Experts of a small language model.
Training: 972M tokens, 7412 steps.
Below are experts of layer 6 (counted from 0) of a mixture-of-experts language model. Rows are named router (the router's row for the expert), up (a neuron's input weights, with its number), down (a neuron's output weights, with its number) and show model dimensions 96-143. Each number is 128 + 32 x the weight over its row's rms, rounded and kept within 0 to 255.
Before each expert's rows: "raises" lists some tokens whose logits its average output raises strongly, later layers aside; "gets" lists some tokens that make up at least twice as much of what it gets as of all text. This comes from a sample of Wikipedia text that the model never trained on. Tokens count by the router's weight.

# expert 43
raises: " and", " |", ".", "'", ",", " of"
gets: " ", " 0", " (", " L", " No", " Team"
router [101  86 124 110 115 117 104 105 130 121 171 103 134 125 156 148 112 133 135 179 132 128 173 108 142 164  84  78 166 111 125 130 118 122  99 157 132 100 140 140  93  70  97 114 194 146 107 145]
up0 [ 85 222 103 176  97 107 193 121 102 134 188 109 120  85 140 165 113  77 112 100 145 120  81 172 152 165  97 141 207 126 134 141  90 125 122 116 121 132  92 152 122 184 137 115 147 152  88 124]
down0 [115 149 145 161 169 130 131  82 151 172 101 106 162 109 179  66 136 118 145 138 150 136 120 105 153 182 153 139 103 127 113 103 159 184 151  92 139 148 150 156 102 175 141 161 155 147 117 121]

# expert 12
raises: "\n", "---|---|---|---|", "==", " as", " ="
gets: ")", "\"", "==", " =", "\n", "==="
router [ 82  75 158  94 139  80  95 139 123 120 154  97  92 148 145 120 162 125 148 166 118  99 130  83 108 121  62 128 131 128  86  98 101  82 128 121 141 167 163 166 122  97 121 112 142 177 119 121]
up0 [112 157 111 161  64 175  82 132 101  82 159 117 135 133 143 108 137 125 125 128 133  65  96 144  62 124  39 132 147 140 112 154 100 130  85 171 147 178 133  98 147 122 103 102 130  94 109 170]
down0 [108 142 148 143  97 158 107  96 131 127  97 170 106 160  88 164  29 140 157  94 125 126  96 116 138 107 121 116 145 158 133 129 120 146 195 139 123 136  99  57 148 107 158 149 115 122 126 112]

# expert 31
raises: "\n", " By", " However"
gets: ".", ").", "\".", ".\"", "'", " 3."
router [ 76  81 142  87 112  73  92 129 127 112 126  96 106 107 186 160 127 126 129 188 146 121 132 135 113 147 108 119 185  94 104  99 139 134  68 179 132 133 189 154 129 126  80  76 113 145 115 102]
up0 [180 108  89  58  33  75 127 166 128 168 184 114 136 108 165 131 123 103 110 175 122  77 104 106 178 155  87 147 150 128  92 174 108 108  68 119 111  92  91 123 127 118  92 185 140 122 192 120]
down0 [145 121 140  44 145  69 106  91 115 174 109 160 172  99 172 116 142 178 177  98 106 163 157 176 124 106 108 141 127 106 113  92 115 162 143 102 126 122 130  98 111 198 140 131  88 149 152 101]

# expert 40
raises: "L", "G", "S", "D", "F", "V"
gets: " (", " \"", " ", " '", "(", "T"
router [ 94  91 101 117 126  86  97 144 133 101 141 101 121 105 149 147 161  97 155 146 119 131 116 100 126 117 107  52 163 114 114  92  99 136 108 132 155 155 123 106 153  95  86 118 159 165 136  78]
up0 [178 155  87 106 130 183 154 176 168 170  38  73 139 164 112  99 126 104  81 130 118 156 166 169 102  91  84 142 163 126 134 167 101 132 105 181 176 164 130 116 147 145  64 152  64 133 162 162]
down0 [160  88 132 126 150 120 145  90 153 112 159 138 120 118 122  77 165 150 158 111  91 156 154 125 122 114 140 104 141 100 143 130 141  54 118 151 147 100 136 126 141  94 192 140  77 166 145 109]

# expert 42
raises: "ura", "AT", "PL"
gets: " ", " G", " D", " P", " S", " T"
router [ 71  85  91 113 103 110 112 146 122 119 140  75 134  84 153 137 150 107 156 163 103  96  82  86  91  94  98  63 151  59 103  91  48 153  92 150 151 149 140 110 107 104  75 111 159 143 119 108]
up0 [192 144 100 110 111  94 156 183  83 147  92  86 134 164 116  62 117 148 111 164 112 112 165 188 163 189 138 126 125 100 143 129 132 106 108 126 126 184 127 137  94 126 142 178 158 147 111 144]
down0 [ 98 188 174  96 171  86 103 185 100 156 128 128 152  98 127 128 152 129 105 119  98 109  92  87 151  91 135 168 118 116 132 132 116 129 113  99 110 127 112 141 123 170 139 114 177 127 105  45]

# expert 16
raises: "ia", "light", "-"
gets: "s", "er", "d", "t", "ing", "al"
router [115 104 126 115  98 108 130 155 101  93 136 119 124  86 154 171 193  71 139 141 101  76 108 122 138 112 112  85 191 125 109 130 106 146 109 161 172  91 172  88 142 105  93 120 122 130  96 102]
up0 [131 140 135 152 114 179 140 106  91 127 134 145 137 115 162 114 105 121 136 137 114 161 153 122  81 182 130 134  88 104 148 126 143  95  87 122  93 161  80 111  99 112 139  74 127 154  95  85]
down0 [132 114 129 140 139 148 100 159 157 162  94 125 153 166 144 166 176 130 146 127 125 138 117 118 145  74 146 194 177  82  67 151  84  80 151 150 130 149  97 146 104 185 126 162 163 114 108 117]

# expert 0
raises: "\"", "\".", "\",", " has"
gets: "\n", " P", "pel", "/", "op", " E"
router [104 109 102  96 124 142  98 170  84  74 156  84 139 139 173 129 146  97 134 151 138  94 131  93 141 108  97   0 178 120  82  94 104 127 104 188 151 110 110 138 111  98 139 116 113 134  92 105]
up0 [ 94 118 110 105 115 115 168 148 139 140 133 147 159 132  97 176 128 156  72 117 133 132 140 120 132 125 109 106 140 150 142  98 145 177 178 186 110  70 124 163  86 115 157 131  80 177 167 136]
down0 [149 144 113 124 123 147 107 117 127 127 121 108 165 116 142 109 150  96 165 124  88 111 133 149 124 123 172  91 122  81 130  77  83   0 147  73 143  78 144 155 176 169  97  93 128  47  91  76]

# expert 17
raises: " in", ",", " and"
gets: "s", " ", " km", " mi", " County", " m"
router [ 77  94  86  85  91 114 103 150 113  79 142 105 139  79 147 136 109 115 107 163  77  71 116  92 122 168  89 118 166 127  79 131 118 138 129 156 144 121 166 123 115 100 145 104 193 135 112 117]
up0 [158 143 135 141 116 129 102 141  97 136 152 131 218 118 101 110 151 111 125 152 175  76  48  71 135 133 146 161 117 133 102 132 113 105 163 146 142 146  94 162 149 126 142 117 202 149 104 122]
down0 [132 181 198 103 162  97 130 119 105 176 106 114 127 100 118  93 119 127 174  59 147 101 148 126 129 117 128  74 209 130 157 118 112 122  87 145 139 127  85 146 160 163 116 127 111 131 145 115]

# expert 8
raises: "E", "A", "S", "In", "I", "H"
gets: "-", "–", "/", "'", " Mc", "\\"
router [ 92  91  96  98 102  68 137 134  74 133 170 112 154  85 150 114 148  70 136 131  77 101 129 152  73 141  85  28 177 148 158 124  77 135  52 159 165 133 119  92 102 132 140  89 123 168 144 130]
up0 [155 110 234  96 148 200 152 105 139 115 135 193  94 143 144 152 117 108  90 110 126 151  96 153 133 136 120 158 159 128 153 104  78 146 101 135 140 150 118 129 127 152 112  84 155  97  85 169]
down0 [135 164 169 166 159 144 117 171 103 163 112 152 167 154 130  93 199 144 103 118 160 157  96 124 130 127  76   0 146  79 212  71  77  77 123 169 103 122 110 124 160 127 146 161 109 150 136 162]

# expert 10
raises: "bert", "gle", "bel"
gets: "s", "a", "z", "i", "o", "y"
router [ 88 103 143 128  72 134 119 128 125 119 141 124 148  92 179 101 172  72 110 178  92  86 123 124 148 125 126  28 118 170 130 105 101 169  99 112 169 108 142  98  98  72  98 113 169 171 103 110]
up0 [159 151 139 127 157 103 148 126 108 107  80 129 104 203  84 108 108 167 109  91 155 179 150 130 136 140 152 186 119 127 143 144 199 125 176 121 105 162 143 140 181 179 169 113  84  68 131 161]
down0 [144 104  70  90 112 130 100 119 104  99 186 104  91 137 130 129 155 130  89 108  61  92  86 147  62 127 103 168 130 145 133 125  98 110 101 112 147 120 133 117 134 121  82 100 151 146 124 120]

# expert 20
raises: "ler", "le", "sta", "la", "les"
gets: "s", "d", "y", "n", "e", "t"
router [107 104 106  94  96 135 145 158 128  68 167 122 150  80 176 109 199  68 164 148  81 110 108 141 124 125 143  31 160 146 117 173  58 111 114 121 149  76 126  72 106 128 110 149 163 120 103 122]
up0 [145  99  83 168 125 164 166  78 139 139 180 128 107  77 180  94 155 181 112 168  94 119 159 114 182 140  72  97 132 173 110  91 109 126 185 126 143 214 188  95 113 130  92 147 125 188  97 164]
down0 [155 100 148 129 109 116 157 108 148  78 131 113 108 115 139 142 118 131  68  74 136  98 142 153 162 130 148 155 132 115 108 105 144  92  93 128 115 126 190  81 140 141 116 142 108 146 101 185]

# expert 53
raises: "(", ":", "az"
gets: "\n", " by", " Born", " Genus", " Country", " Coordinates"
router [143  81 138  88 146 134 117 163 112  85 126  78 161 111 161 168 143 114 188 196 111 130 139 105 113 142 127 102 133  74 101 125 127 127 110 125 132 125 107  95 111 121  70 133 140 133 106 156]
up0 [106  90 208 131 120 117  90 114  57  99 167  89 105 139 132 112 106 168 106 120 190 115 149 150 108 116  90 103 148  84  89 106 114 166 134 154 122 131 138  57 193 142 128 155 181 189 142  99]
down0 [ 99 106 160 105  98 134  90 134  98 147 175 144 153 178 110 106 113 157 125 138  95 174 140  98 198 174  57 120 134 160 105 178 143  52 123  98 117  86 178  92 106  88 178 150 146 134 167 123]

# expert 11
raises: "ly", "en", "ach"
gets: "-", " co", "co", "c", " re", "to"
router [102  84 123 143 113 152 108 144 115  95 158 103 139 123 176 109 163  77 143 107 113  76 131  98  70 123  94  42 156 155 127  93 128 138  56 167 162 133 137 121 149  96  90  86 127 187 121 140]
up0 [140 135 112 126  86 130  88 178 152 147  85 142 170 150 137 118 140 116  91 140  76 134 148 165 111  68 185 115 164 125 120 158 165 193 146 110 109  94  69 106  89  69 114  83 104 155 102  96]
down0 [169 150 182 108  74  60 147 110 143 114 106  87  97 134 108 154 114 106 119 120 144 127 109  98 180 154 150 139 159  81 122 111 122 143 146 114 107 109 110  99 153 151 112 162  96  85 100 146]

# expert 7
raises: "|", "-", "\n", "1."
gets: "\n", "′", " anti", " Anti", " non", "5′"
router [108 106 110  80 126 139 110 178 102  80 187  96 136 116 187  96 148 123 112 151  96  99 145  93  73 120  62  75 133 111 115 130 104  75 105 146 194 137 120 145 122 118 158 101 122 157  96 134]
up0 [110  76 153 134  88 131 109 119 116 136 120  96  94 128 144 101 151  88  99  66 129 113 128  91 103 118 157 140 141 143 147 145 140 156 162  92 123 109 150 119 134  23 146 142 160 130 178 105]
down0 [ 88 136  60 124  88 156 106 180 153  73 168 118 143 120 109 137 125 168  33 168 121 118 125 105 178 145 118 115 105 139 139 138 131 151  80 139 138  91 156 155  88 161 152 103 130 103  64 137]